Weights of a small mixture-of-experts language model, trained from scratch on English Wikipedia: 6 picks a token, 733M tokens.
Below are experts of layer 6 (counted from 0) of a mixture-of-experts language model. Rows are named router (the router's row for the expert), gate (a neuron's input weights, with its number), up (a neuron's input weights, with its number) and show model dimensions 384-415. Each number is 128 + 24 x the weight over its row's rms, rounded and kept within 0 to 255.
Before each expert's rows: a language model's description of what the expert responds to; "comes after" lists some tokens at least twice as common just before its tokens as in all text. This comes from a sample of Wikipedia text that the model never trained on. Tokens count by the router's weight.

# expert 19
Description: Digits, scores and word-internal pieces
comes after: "| ", "; ", "= ", "won ", "— ", "He "
router [146 125 156 158 106 108 168 135 142 171 139 139 101 112 145 141 137 162  91 116 140 181  94 142  61  89 117 119 132 145 116 118]
gate0 [140 121 140 144 111  93 168 154 115 163 114 138 115  75 120 128 142 142 148 126  89 124 127 152 149  96 137 134 131 125 147 119]
up0 [152 105 128 160 132 105 170 141 104 141 115 117 127  79  61 139 130 129 163 116 107 128  80 146 149 112 133 135 101  94 142  86]
gate1 [191 135 103  94 123  98 122 117 146 120 157 136  93 144 100 102 119 183 137 151 159  98 120 124 173  90  99  92  92 180 152 128]
up1 [124 102 117 133 119 159 154 138 116  99  86 113 114 125 174 150 118 112 131 114 102  99 151  99 124 152 161 165 151 127 100 121]
gate2 [160 144 154 133 138 132 129 168 115 168 156 145 134 159 152 184 122 126 139 123 145 159 112 143 125 118 145 158 127 131 131 160]
up2 [129 120 139 147  62 149 151 126 133  89  90 111 146 106 105 124 122 137 131 122  67 122 125  85 137 119 115  76 114 129 135 123]
gate3 [ 79 170 139 148 110 122 104 108 127 125 172  96 135 142 165 106 103 176 135 123 133 103 139 150 111 102 114 133 163 149 106  94]
up3 [124  98 129 130 154 158 139 102 124 132 119 149 114 121 126 141 171 129 160 142 134 118 122 116  77 166 154 134 100 140 152 135]
gate4 [148 130  53 130 119 130 121  99 115 128 104 153 114 111 111 166 128 121 114 120 161 152  82 163 103 108 152  94 137 150 132  90]
up4 [133 119 179 100 103 122  89 114 151 120 154 102 102 120  86 132 158 137 128 114 129 120 153 114 140 133 102 157 153 125 126 114]
gate5 [105 111 125 142 126 155 156 107 102 125 102 130 155 153  94  98 129 120 159 153 105 132  96 101 112  82 124 162 123 112 127 141]
up5 [118 142 122 128 142 126 169 103  87 144 102 103 170 163 118 111 114  99 121 105  94 119 118 101  98 104  87 132  91 134 137  77]
gate6 [121 135 172 135  73 140 134 126 143 141 144 143 113 171 100 134  96 142 180 139 123 123 101 186 122  92  96 151 173 145  71  66]
up6 [131 123 104 124 115  92 104 127 100 105  92 118 129 126 132 131 160 181 116 138 121 151 129 100 149 176 169 113  95 126 197 202]
gate7 [137 156  87 145 153 181 139  83 116 119 166 136 105 159 135 107 114 127 145 132 116 196 177 108 143 129 147 161 127 120 114 108]
up7 [159 137 132 140 156 118 136 141 117  91 133 110 138 182 106 108  91  98 161 102 125 123 137 138 126 123 113 156 107 111 149  97]
gate8 [ 60  99 128 150 162 155 127  90  91 116 153 164 131 138 109  99 126 155 109 107 143 137 163 142 146 108 133 100 141 108 132 153]
up8 [120  69  97 133 133 142 102  93 100 171 112 161 129  88  75 164 119 106 121 118 130 143  86 127 119 145 156 105 131  53  98 104]
gate9 [134 108 129 130 153 109 158 161 115 124 150 126 145 118 141  91 142  80 141 152 117 136 100 108 160 106 152 156 126 171 132 171]
up9 [119 126 137  97 116  96 112  88 114 107 102 111  84 207 100  87 115 170 120 144 107 121 135 160  96 146 126 101 132  79 131 131]
gate10 [138 130 122  94 133  90 151 150 126 161 148 129 108 142 136 134 129 129 123 121 122 185 117 130  81 116 120 134 125 138 138 127]
up10 [110 146 110 104 111 139 112 158 146 100  84 163 141  73 160 106 135 145 127 141 107 140 117  23 101 108  84 113 135 183 131 141]
gate11 [154 128 143 115 144  87 121 118 166 133 139 131 100  94 130 118 135 114 155  84 161 178 170 110 142  94 117 154 123 129  79 130]
up11 [104  91 101 153 101 177 112 137 111 126 115 116 139 127 138 168 121 164 116 169 122  87 114 128 136 172 137 102  97 122 157 152]
gate12 [114  94 128 126 132 107 139 114 100 190 170 127 149 127 145 101 132 126 156 119 110 138 152 130 153 112  97  77 108 102 115 128]
up12 [149 102 115  89 133 159 133 133 141 104 105 146 103 136 156 142 136 147 106 171  84 103 136 106 167 137 110 136  88 170 101 113]
gate13 [108  83 152 101  85 159 120 196 145  99 145 101 130 124 134 104 131  99 116 125 161 130 116 132 186 108 134 136 101 101  82 139]
up13 [117 129 141 108  88 148  92 145 178 116 121 118 171  99  75 135 124  91 132 150 106 120 124 153 145  97 127 156 134 172  87 134]
gate14 [137 145 138 141 134 166 130 164 113 140 104 128  97 128 161 124 129 147 132 106 108  94 116 135 105 105 116 173 132 147 126 120]
up14 [163 138 122 198 119 109 125 139  93 120 105 117 141 119 150 122  78 122 139 171 128 154 117 154 115 160  87  95 158 142 125 136]
gate15 [110 144 133 139  94 144 139 132 126 105 135 149 109  88 132 129 148 123 119 115 125 145 121 145 101 143 129 112  91 135 123 102]
up15 [162 125  74 139 161 119 119 161 140 110 109 123 127 155 129 137  60 125 135 157 106 110 157 127 118 132 155 137 145 129 178 144]
gate16 [163 123 167 118 110 102 143 139 136 182 133 169 122 153 124 158 133 147 129 106 122 135 107 104 131 129 118 164 110 105 108 137]
up16 [143 106  96 143 121 113 115 117 146 134 146 127 136 156 122 138  99 149 118 104 157 105 138 103  80 169 145 170 138 166  99 116]
gate17 [130 116 102 138 141 131 128 125 144 145 129 143 141 126 152 121 103 186 107 132 109 107 132 113 138 145 146 129 132 149 137 146]
up17 [122  97 113 101 160 101 133 134 139 137 111  68 119 143 180 117 136 149 106 107 126 146 135  99 152 143 116 124 137 114 187 139]
gate18 [ 97 120 117 146 133 125 112 137 163 136 139 136 120 124 123 103 120 101 192 123 127 124 116 110 153 149  97 109 128 106 103 144]
up18 [ 96 114 109 147 147 151 114 129 161 130 151 160  71  88  81 145 130 143 142 103 116 143  44 115 129 104 100 123 108 129 143 128]
gate19 [181 142 161 141 133 142 122 122 143 178 131 148 136 151 132 125 103 175 135 154 106 118 122 121 164 104 162 124 123 123 135 124]
up19 [150 111 123 115 109 131 117 111 146 127 131  66 128 100 136 113 133 103 145 148 144 114 172 149 126 108 103 140 129  88 141 154]
gate20 [128  98  98 102 127 144 120 115 178 144 144 147  84  95 143 146 107 123 144  83  94 113 141 136 136  94 152 117 114 121 123 162]
up20 [168 140 147 143 138 121 111 178 103 118 102 122 111  99 112 132 122 124 138 132 138 120 119 132 145 146 140 142 134 129 135 113]
gate21 [127 101 115 146 135 161 121 140 116 161  83 128 152 137 108 152 118 126 111  96 130 140 126 112 109  96  63 107 137 123 115 112]
up21 [137 137 124 143 127 162 103 126  93 161 119 115 164 150 113 157 139 158 161 106 109 156  99  88  89 125 122 133 127 120 156 138]
gate22 [138 116 142 140 147 186 153 136 147 137 103 159 114  75 114 131  94 122 116 133 119 138 126 188 137  95 124  95 135 147 125 155]
up22 [163 112 139 132 134 145 141 139 162 140 114 186 133  66 113 132  97 140 131 154 135 149 153 138  93 110 117  92 161 134 139 125]
gate23 [116 161 107 144 113 148 142 134 173 151 130 150  91 122 163  95 152 140 140 116 100 156 145 162 109 122 145 131 163 135 160 104]
up23 [103 123 139 130 116 110 119 160 159 103 150 151  83 127 151 149 118 129 185  79 107 128 145 134 172 127 127 153 150 146 160 101]

# expert 40
Description: Numbers after delimiters
comes after: "| ", "(", ": ", "; ", "is ", "born "
router [123  89 128 127 108 172 139 113 142 141 118 135 113 123 174 139 142 162 102 153 158  94 185 116 135 141  99 138 132 166  80 155]
gate0 [138  93  96 148 107  89 160 136 117 156 117 147  97 134 127 178  92  96 130 115 109 100 112 151  91 118 137 110 154 181  73 120]
up0 [ 99 123 140 135 158  59 115 137 110  94  85 145 126 139 108 166 123 146 114 126 135  73 143 131 119 145 116 138 134 154 114  94]
gate1 [ 75 110 145 113 129 163 164 133 148 152 142 118 112 164 123 142 132 105 135 136 110 147 115 134 132 158 115 162 170  93 137 132]
up1 [ 86  94 170 112  98 152 160 135 148 150 168 136 128 142 120 130 115  55  94 146 126 136 143 110  94 146 143  99 162 119 139 146]
gate2 [148 117 148 144 101 130 126 114 113 149 111 124 119 114 111 116 132 120 119 129 168  83 121 163 148 120 128 167 130 156  71 176]
up2 [133 124 146 105 102  96 147 129 110 137 110  84 110 131  79 125 115 149 143 134 162 136  94 121 125 154 125 150 113 134 137 115]
gate3 [132 125 124 124 134 161 150 158  88 153 124 170 122 148 150 157 152 164 135  75 111 151 138 154 138 124 114  85 144 133 127 131]
up3 [126 128 119 149 101 167 131  97 138 162 150 163 126 126 146 172  93 154 157 111  92 129 146 153 118 122 190  96 164 125  86 171]
gate4 [103 155 116 150  80 106 129 123 124 166 106 142 129 117 154 140 106 130 112 157 133 121 126 119 118 163 147 174 142  93  75 115]
up4 [125 152 167 146 132 149  82 181 136  75  77 144 103 147 130 163 153 150 114 142  95 169  77 153 140 150 115  75 120  99 145 130]
gate5 [189 120 130 123  99 126 122 123 125 119 184 134  89  94 130 150  72 101 154 161 134 129 146 149 144 157 109 127 102 168 159 110]
up5 [147 117 124 177 104 109 195 136  97 119 155 117  70 123 139 100 117 111 107  78 156 111  97 120 164 154 123 110  96 152 131 130]
gate6 [122  91 114 140 122 122 119 103 106 110 120 112  88 111 118 113 119 153 155 147 142 151 107 151 165 129 104 131 118 110  96 129]
up6 [130 129 108 103 160 117 104 140  98 122 121 121 120  97 165 141 117 149 117 151 141 102 110 133  81 175 126 111 129 120 112 120]
gate7 [129 118 101  84 123 120  99 107 101 104 136 119 115 102  70 115 124 107 128 111 105  61 139 138 130 140 125 132 167 136 112 120]
up7 [188 100 117 155 116  86  83 120 119 173 121 103  93 122 161 119 106 132  76 120 169  99 106 113 129 114 177 127 164 122 120 139]
gate8 [160 141 128  90 101 123 128 143 154 144 104 145 159 148 123 148 123 126 123 126 120 118 124 108 141 155 143 114  85 111 131 146]
up8 [151 130 118 123 144  56  84 173 132 115 138 129 156 110 129 121 119 115 125 169 114 138  91 127 134 113 149 130 136 121 142 149]
gate9 [150 122 132 128  87 144 110 146 153  92 102 109 113  90 121 129 113  87 150 130 156 101  89 125  93 127 119  78 116 172  99 104]
up9 [168  95 118 136 119 149 129 157 109 134 119 134 109 119 142 146 158 127 119 130 108  97 131 151 107 174  99  43 149 135 141 137]
gate10 [ 96 132 105 112 157 143 141 118 139 186 141 167 125 142 117 125 145 102 165 133 124 131 125 147 152 129 121 146 129 185  55  96]
up10 [119 146 151 159 144 123  93 120 114 138 133 112  90 106 146 125 146  80 181 128 131 118 155 147 109 160 133 114 143 129 142 105]
gate11 [140 147 141 165 153 119 119  79 141 163 148  86 105  88 168 147 130 137 113 156  96 114 126 121 132 116 109 145 147 143 126 138]
up11 [119  99 167 137 140 134 138 114 111 114 117 123 143 117 173 101 142 144 125  89 114 149 122 156 129 155 149 158 125 150 134 118]
gate12 [110 129 151 105 156 137 130 134 131 130 151 152 140 160 121 116 141 137 128  92 113 149 149  94 131 107  98 201 141 104  89 133]
up12 [151 136 153 120 159  90 108 131 128 106 157 132 121 131  93 125  92 123 137  71 120 105 118  73 111 101 159 156  93 139 121 136]
gate13 [114 142 126 119 111 172 187 126 109  74 135 158 123 143 116 136 145 105 164 106 132 111  94  85 128 144 143 107 111 135 132 143]
up13 [ 98 155 129 169 135 124 120  65 141 138 154 153 104  97 142 139 122 147 118 136 108 150 136 152 140 119 102 132 108 118 151 125]
gate14 [122  80 112 116 115 147 137 131 165 173 105 100  88 157 146  88 125 134 106 116 132 162 149 134 145 102 139 149  98 133  68 109]
up14 [156 135 115 215 128 142 100 140 139  99 116 119 166 119 103 124 122 131 130 135 126 123 104 157 117 159 109 120 120 110 196 147]
gate15 [172  94  77 192 147 130 137 139 111 133 141 144 105 104 113 147 145 127 112 107  96 116 130  64 143 123 123 123 177 147  98 117]
up15 [154 135 162 174 138 136 186 135 110 134 143 160 134 152 140 166 109 159  81 145 122 124 117 108  84 134 121 140 129 156 101  91]
gate16 [111 120 136 142 185 126 140 169 146 151  97 114 118 110 124 105  99 159 129 145 139 158 108 133 101 171 120 133 107  99  76 127]
up16 [ 44 106 110 160 151 163 129 162 131 170 111  89 112 113 109 120 132 115 108 131 133 109 130 195  95 158  97 155 124 138 122 134]
gate17 [117 139 122 110 101 150 145 178 130 161 113 140 105 130 114 150 130 124 124  70 141 136 146 133 130 110 152 142 132 139 125 149]
up17 [122 133 123 181 117  75 142 122 169 115 142 123 121 142  94  93 115 127 115 154  79 143 109 156 132 152 108  85 122 127 199 164]
gate18 [132 146 149 149 125 165 111 114 138  99 137 105 168 124 143 135 162 127 138 114  77 154 134 123 125 143 136 110 155 118 177 106]
up18 [118 116 103 113 131  62 172 131 120 154 116 160 113 159 144 103 132 140 135 140 152 126 118 133 119 126  97 175  88 160 108 122]
gate19 [160 138 151  95  96  97 141 151 155 106 111 104 111 180 161 104 116 135  69 113 117 120  62  91 136 120 126 104 128 170 102 105]
up19 [137 135 123 137 134 147 138 106 127 116 125 152 108  63  84 158 134 130 140 133 190  91 155 115 109  76  86 141 134 107 200 137]
gate20 [147 119 100 123 140 128 152 161 112 119 115 134 107 187 167  98 126 132 140 142  95 116 142 157  73 105 152 159 137 161  62 113]
up20 [ 93 127 155 110 134 132 114 126 151 135 148 115 109 148 163 112 148 135 154 105 160 137 158 138 137 139 109 135 110 110 142 120]
gate21 [127 117 144 117  96 133 123 145 135 122 136 180 145 168  71 167 169  89 119 122 134 128 126 123  95 143 122 138 106 135 114 163]
up21 [151 170 116 158  97 132 124 131 128 114 143  75  82 117 162 103 125 141 157 171  98 128 131 152 135  97 143 125 135  79 118 106]
gate22 [ 86 139 109  96 107 143 122 111 182 152 105 144 118 136 163 112 110 159 140 110 145 140 142 147 126  88 137 138  87 175 137 112]
up22 [117 114 142 106 142 114 113 120 169 142 136 122 115  89 156 143 112 129 138 110 119 143 110 108 106 113 160 130  76 160 138  99]
gate23 [164 115 128 143 151 167 138 108  96 108 156 139 139 125 165 134 138 112 128 122 138  96 116 115 110 110 105 181 112 139 126 137]
up23 [109 100 145 152 131  91 113  80 128  77 131 117 121 108 137 107 168 127  85 118 127 142 120 141 153 120 131 141 107 125 144 124]

# expert 21
Description: Table cells, descriptive prose
comes after: "| ", "a ", "is ", "an ", "\" ", "are "
router [127 115 108 147 133 121 113 106 122 106 117 122 122 107 120 172 107 160 136 106 130 162 136  97 143 108  92 174 119 142 109  73]
gate0 [136 122 144 146 102 131 146 128 141 140  91 125 121 161 132 129  88 100 166  99 154 165 130 141  91 147 114 157 145 146 106 117]
up0 [132 102 103 107 118 133 134 116 111  81 175 126 129 136 136 135 147 131 111  83 103 101 165 142 163 142 128  94 120 169 162 154]
gate1 [157 117 168 141 110 100 132 131 140 114 128 162  95  73 146 153 102 199 117 135 128 158 181 126 112 155 132 138 143 153 133 150]
up1 [127 120 136 118 148 102 129 159 146 110 114 163 111 149 104  88 119 134 149 123 113 167  74 148 146 163 112  92  77 133  98  89]
gate2 [127 114 150 115 142  92 142 107  71 133 127 137 135 139 141  94 141 115 144 141 106 134 140 132  85 165 119 130 174 131 144 101]
up2 [124 117 179 106 164 146  92 108 125 116 158 144 133 111 149 145 133 171 105 138 160  99 153 131 117 185 127 111 150 156 132 134]
gate3 [133  63 114 124 133 129 118 155 116 131 131  91 142 135 117  92 116 149 118 141 119 133 149 144  98  75 103 124  94 137 132 125]
up3 [ 81 207 128 154 145 114 152 142 143 111 161 122 113 164 108  77 132 154  83 135 144 109 155 110 158 177 167 127 149 139 125 118]
gate4 [117  97 134 159 115 108 107 125 136 146 142 129 135 112 159 118 140 122 117 157  80 127 124 135 120 123 101 108 150 139  57 140]
up4 [149 102 120 108 152 154 170 121 157 129 181 132 110 170 106 131 141 105 113 170 157 101 118 100 142 128 130 138 138 112 111  82]
gate5 [ 93 104 116 114 148 163 129 151  86 147 158 110 147 157 114 129  94 114 160 110  83 170 145 119 115 160 142 119 140 122 147 171]
up5 [151 148 125 135 145 119 115 156  92 107 148 142 108 123 108 121 115 106 154 115 144  96 143 109  79 154  94 121 139 112 100 152]
gate6 [161 124 112 169 133 108 112 126 114  99 138 109 147 119 137 125 132 142 123  51 126 166 141 125 108 136 140 159 132 127 141 129]
up6 [134 144 169  95 118  65 111 138 151 128 111 139 148 142 135 171 126 180 120 118 117 120 118  84 115 133 137 111 126 152 174  97]
gate7 [ 95 112 157 130 103 105 136 135 102 137 117 146 171 145 123 113 145 144 136  94 110  79 122 103 111 107 121 121 162 121 120 145]
up7 [120 103 122 132 133 115 185  82 106 159 120 144 116 120 146 127 104 139 111 126 123  77 154 156 125 119  95 146 141 150 148 161]
gate8 [108 168  92 122 112 147 160 147 150 145 144 160 121  86 141 107  75 104 125  99 140 147  98  94 106 114 132 134 130 126 105 129]
up8 [159  53 156 157 149 107  90 113 106 103 113 143  86 143 123 160 142  96 109 211 122 154 140 117 116 141 100 115 125 158 137 108]
gate9 [106 150 134 116 131 161 115  80 117 119 103 141 150 131 108 152 147 177 145 126 128 139 115 138  84 164 131 135 120 143  90 127]
up9 [102 119 130 140 169 144 140 112 100 118 158 128  82 158 130 140 143  98 117 135  98 141 138 166 116 146 138 105 120 126 151 137]
gate10 [167 134 133 137  89 149 130 122 113 109 165 125 143 135 114 129  89 165 107 131 140 128  99 146 145 119 138 147 128 110 120 120]
up10 [124 138 158 153 104 122 122 166 130 136 113 116 147  91 125 131 171 111 166 177 144 120 125 125  97  98  66  96 154 153 156 145]
gate11 [105 129  87 109 144 112 154 114  97 121 122 151 146 161 150 157 166 149 140 144 106 159 119 138 100 162 149 177 101 130 137 104]
up11 [151 137 165 113 111 146  99 111 154 127 104 152 158 128 129 151 139 106 160 157 147 140 120 158 168 104 112 118 173 119 130 115]
gate12 [ 98  75 115 130  85 153 108 105 116 152 130 153 123 118 109 142 125 122 110 146 132 118  98  96 116  92  91 154 122 110  96 148]
up12 [ 97 164  65 119 136 107 143 108 149 140 113 106 127  96 116 154 109 156 110  94 126 131 133 131 149 137 144 149 124 148 116  96]
gate13 [117  69 110  98 103 132 113 127 109  90 168  83 105 102 155 125 119 126 129 127 149 166 128 126  78 120  96 108 146  79 131  94]
up13 [112 118  89 126 135 119 161 130 106 129 129 147 103 137 169 153 141 143 125 121  85 130 115 142  84 127  84 110 147 207 131 176]
gate14 [100 147 174 144  75 142 122 131  92 128 138 102 107 133 151 131 130  97 112 134 132 144 152 127 152 137 132 142 142  90 107 130]
up14 [156 145 105 124 108 142 141 126 175 152  55 149 134  90 139 108 111 110 161 110 140 116 144 137 127 115 134  76 147 188 134 119]
gate15 [170 179 125 123 138 108 100 119 127 144 115 147 115 128 147 165 121 108 144  84 148 127 130 118 121 119 160 135 174 123 139 114]
up15 [159 125 145 107 141 117 137 120  90 107 132 111 119 106 134  92 163 161 110 152 148  97 130 152 107  88 145 128 153 175 132 107]
gate16 [135 119 131 134 123 142 134  95 127  73 120 144 124  87  97 122 110 138 132 113 139 111 134  95 154 119 106 127  94 132 142 170]
up16 [137 153 180 146  75 110 128 142 142 128 130  87 175 140 158 135 114 161 142 101 145 115 115 121 113  71 165 104 191 128 138 116]
gate17 [144 151 134 118 142 151 156 157 170 135 112 134 143 101 117 104 150 115 129 139 127 144 102 108 143  99 160 126 151  80  63 110]
up17 [119 155 121 129 129  94 159 145 111  93 133 146 121 125 120 112 106 121 140 132  81 143 146 121 122 150 126 103 153  95 106 139]
gate18 [128  89 148 124  93 154 125 121 102 133 146 109 116 164  97 116 111 158 148 129 133 158 132 158 151 122 140 108 115 136 108 107]
up18 [116 123 144 149 136  78 134 128 124 148 175 104 115  78 194 130 137 113 111 100  91 129 137  72 148 141  69 104 141 120 188 138]
gate19 [ 83 101 142 164 140  95 135 159 133 112 124  97 145  95 123 126  87 133  94 134 111 128 114 104 116 165 123 134  87 114 103 136]
up19 [103 142  97 103 134 101 118 104 130 146 139  88 156 138 124 158 137 103 156 113 174 104 141  92 146 160 144 130 161 130 123 131]
gate20 [112 175 110  92 111 128 132 110 154 148 113 157 121  99 206 152 139 136 150 122 147 150 137 155 123 156 134 118 102  82 149 117]
up20 [117 127 103 151 164 134 143 175 130 127  73 124 132 164 109 143 112 136  90 135 100  88 125 132 131 116 116 101 173 170 154 118]
gate21 [117 108  89 125 140 119 140 123 165 119 131 116 108 141 117 137 148  66 163 134 121 108 107 131 101  84 122 157 120 143 115  90]
up21 [129 105 159 123 125 125 136 128 123 153 117 124  97 140 146 163 141 149 123 145 132 108 176 151 128 111 102  90 128 184 145 143]
gate22 [ 94 136 142 131 116 140 106  81 165 168 126 157 141 144 172 139 143 158 111 134 122 129 153 162 134 127 150 153 160 143 166 141]
up22 [147 137 121 134  97  63 123 107 117 100 128 128 106 163 115 123 138 184 117 166 127 104 122 116 198 146  94 120  92 100 111 159]
gate23 [ 80 107 131 145 135 134 139 149  97 120 121 113  87  77 102 134 125 141 137 106 158  94 122 120 108 149 107 130 125  85 116  85]
up23 [105 138 145 126  97 105 115 140  85 108 103 105  95 133  93 136 116 103 137  80  81 164 121 108  66 160  95 145 137  80  85 118]

# expert 59
Description: Adjectives before nouns
comes after: "the ", "in ", "The ", "-", "for ", "during "
router [147 120 125 154  84 153 128 147 142 144 123 126  97 148 117  98 106 138 132 173 140 153 174 105 128 142 125 120  98 152 137 136]
gate0 [155 124 122 111 118 126 143 154 124 149 101 137 149 111 122 109  95 104 126 117 135 127 145 124  94 122 172 146 147 156 149 150]
up0 [107 141 148 121 123 177 127 131 107 119 113 103 131 133 168 122 117 108  95 154  81 137  79  88 147 109  93 104 147 124 148 129]
gate1 [107  82 107 108  96 143 133 126 121 154 130 162 107 109 136 181 139 131 152 138  93 178  86 148 120 166 122 122 136 139  93 126]
up1 [113 162 101 106 142 160  85  85 115 129  98 108 191 128 123 116 123 132 124  72 166  98 162 150 167 155 113 138  93 139 141 108]
gate2 [162 145 154 118 106 110 125 126 117 116 129  93  90 128 121 148  99 134 134 162 113 142 124  73 138 119 105 126  87 155 144 120]
up2 [ 99 159 142 173 120 187  99 133 117  86 156 129  80 131 136 113 121 166 131 125 169 101 125 139  93 131 120 126 106 168 162 145]
gate3 [150  82 103 150 109 160 145 144 166 133 143 143 136 123 140 137 126  94 135  89  92 128 141  85 109 106 131 108  69 169 135 141]
up3 [158 134  87 160 180 132 134 154 105 130  82 106 150 172 124 139 140 136 108 121 143  67  91 134 113 102 113 121 152 109 136 119]
gate4 [116 125 134 138 134 158 121 106 128 116 107 110  68 140 150 104 135 151  60 117 154  97 115 148 148 136 108 109 140 166 120 120]
up4 [ 97 127 128 126 186 136 132 122 120 134 157  67  96 183 163 114  72 159 131 123 129 163  97 147 149 129 130 121 124 102 114 135]
gate5 [105 109 140 155 142 141 175 138 144 157 155 110  68  95 142 136 137 117 158 109 124 172 154 103 147 126 132 133 123 122 133  81]
up5 [127 111 141 172 150 172 106 141 141 115 135 135  85 127  95  82 108  90 150 123 113 172  88 140 104 189 100 113 148 179 178 119]
gate6 [136 136 131 139 131 115 152 132 178 129 149 150 106 139 124 150 109 123 105 109  95 116 141 109 130 119 157 147  81  96 108  95]
up6 [161 153  73 169 180 106 125 169 116  87  77 108 122 135 115 127 108 134 155 117 104 133 138 115 109 109 135 132 137 124 133 138]
gate7 [127  89 119 120 171 136 146 163 101  99 150 146 140 146 122 132 126 141 150 114 122 157 146 102 131  73 204 112 106 115 103 122]
up7 [123 125 161 141  97 120 131 145 143  93 183 143 120 153 157  98 113 137 142  88 167 107 150 174 107 103 173 102 148  89 103 119]
gate8 [135  90 133 150  99  81 118 146 153 119 167 143 117 112 120 124 108 122 188  85 165 110 114 152 100 124 113  93 125 142 139 101]
up8 [111 172 140 146 155 116 138  83  99 144  58 120 136 137 114  89 113 121 145 142 148 146 138 113 107 113 116 127 195 119 163 126]
gate9 [153 117 139  99 105 135 146 144 163 113 152 149 147 123 124 115 156 138 157  83  67 143 137 110 138 111 133 124 131 150 122 139]
up9 [ 96 141 117 133 124  80 135 144  94 119 103 115 179  99 109 177 138 153 152 129 120 116  81  77 112 106 146 132  82 139 148 119]
gate10 [177 122 133 128 114 139 132 147 156 110 158 165 115 115 109 128  84 144 114 115  85 134 106  95  94 118 110  90 120 114  96 130]
up10 [ 94 144 121 147 172 118 128 159  75 156 111 104 150 105 139 145 150 118 112  97 159  76 128 151 145  98 163 136 159 120 162 155]
gate11 [114 117 133  97 123 139 129 125  92 133 125 146 125 145 150 147 133 118 110 129 145 111 126 148 124 132 148 150 107 109 125  93]
up11 [125 163 125 144 121  77 114 150 149  72 133 143 145 143 119  67 129 155 137 112  89  84 155 110 125 151 106 116 111 140 144 115]
gate12 [157  91 124 164 105  84 118 142 168 142 105 105  96 142 111 170  87 130 151 126 137 136 146 132 131 112 144 139 148 138  84 159]
up12 [134 159 102 167 108 134 164 144 141 161 110 102 143 147 159 144 122 117 110 110 128 148  99 153 144 106 168 119 129 120 130 177]
gate13 [134 118 152 130  82 107 127 122 129 152 116 137 144 136 148 112  94  94 173  98 110 138 115 154 156 142 151 128 118  78 128 124]
up13 [134 121 126 127  95 140 141 130 157 137 166 154 161 155 116 139 160 100 132  92 146 128 131 146 118 126 138 125 117  84 123 110]
gate14 [148 119 100 133 102  91 130 157 102 139 147 150 148 118 186 139 130 136 116 168 150 101 124  72 108 111 105  98 118 104 132 122]
up14 [144 104 127 127 107  87 124 132 139 127 163 120 145 150 172 138 111 139 132 166 154 109 136  96 109 114 134  91 148  87 139 136]
gate15 [111 124 135 103 134 137 127 149 169 149 140 111 110 130  94 175 124 158 105 137 149 129 163 121 111 120 104  89  86 149  86  99]
up15 [194 115 131 105 117 164 122 124 156 120 114 123 146 122 134 118 160 114 165 105 106 117 123 143 124 123 116 152 159 121 219  85]
gate16 [180 130 119 162 129 116 131 112 103 173 119 146 132 121 137 103 135 130 184 108 107 117  96 117  77 117 140 136 118 138 110 119]
up16 [ 99 140 161 103 141 152 124 151 126 140 113 139 148 127 154 115 143 140  48 163  76 155  98 151 159 159 134 121 118 139 155  99]
gate17 [150 100 116 123 131 135 170 140 126 146 154  96 113 111 124 152 130 143 138 177 147 121 136 109 138  85 131 121 145 123 101 151]
up17 [131 120 135 146 153 115 172 137 129 132 136 128 138  76 145 114 106 169 144 155 139 141 103 139 165 157 153 121 139 129 114  73]
gate18 [151 128 136 121 158 122 133 120 180 113 107 142 121 124 126 126  82 133 139 161 112  92 144 147 142 149 170 127  84 132  83 170]
up18 [138 145 113 114  97  91 108 130 102  92 147 133 109 107 117 161 130 126 127 112 121  89 103 114 173 125 101 132 114 115 124 143]
gate19 [130 117 141 157 103 152 144 164 131  97  91  76 141 137 128 155 129 124 177  86 185 190 151 105 119 110 129 106 116 144 134 146]
up19 [125 157 102 108 141 103 104 101 125 131 138 127 102  95 124 120 125 123 109 139  98  88 139 144 105 131 125 145 164  67 201 113]
gate20 [123 110 113 157 125 168 160 145  92 182 142 139 122 122 160 125 129 122 126 148 109 110 117 157 110  80  99 141  98  63 138 126]
up20 [116 126 120 137 119 143 142 118 143 125  95 120 113  99 101 101 131 138  82 112 148 134 130 134 175 137  96 123 144 120 133  99]
gate21 [158 137  94 132 145 143 113 185 106 144 162 119  57  99 116 111  82 128 113  99  90 198 119  47  79 125 133 122 114 152 136 136]
up21 [131 173  86 122 122 117 118  91 151 111 113  68 190 118 149 163 172 166 108 159 133  97 108 147 147 125 136 148 189 111 111 121]
gate22 [120 121 123 132 166 122 131 138  96 128 131 116  87 177 162 136 128 161 116 109 118 125 158 160  94 132 139 128 110 115 134 121]
up22 [133 140 132 161  82 143 145 131 110 166 135 129 141  97 128 144 144  88 117 133 143 124  84 114 146 105 135 113 197 144 157 115]
gate23 [125 112 178 151 124 168 141 107 161 125 153 139 124 137 177 110  88 122 159  87 141 111  99 143 115 118 130 121 124 146 123 168]
up23 [142  94 140 136 101 143 105 140 135 130 122 136  75 115 101  97 149  81  86 113 119 149  67 103 109 100 117 113 107 118 138 111]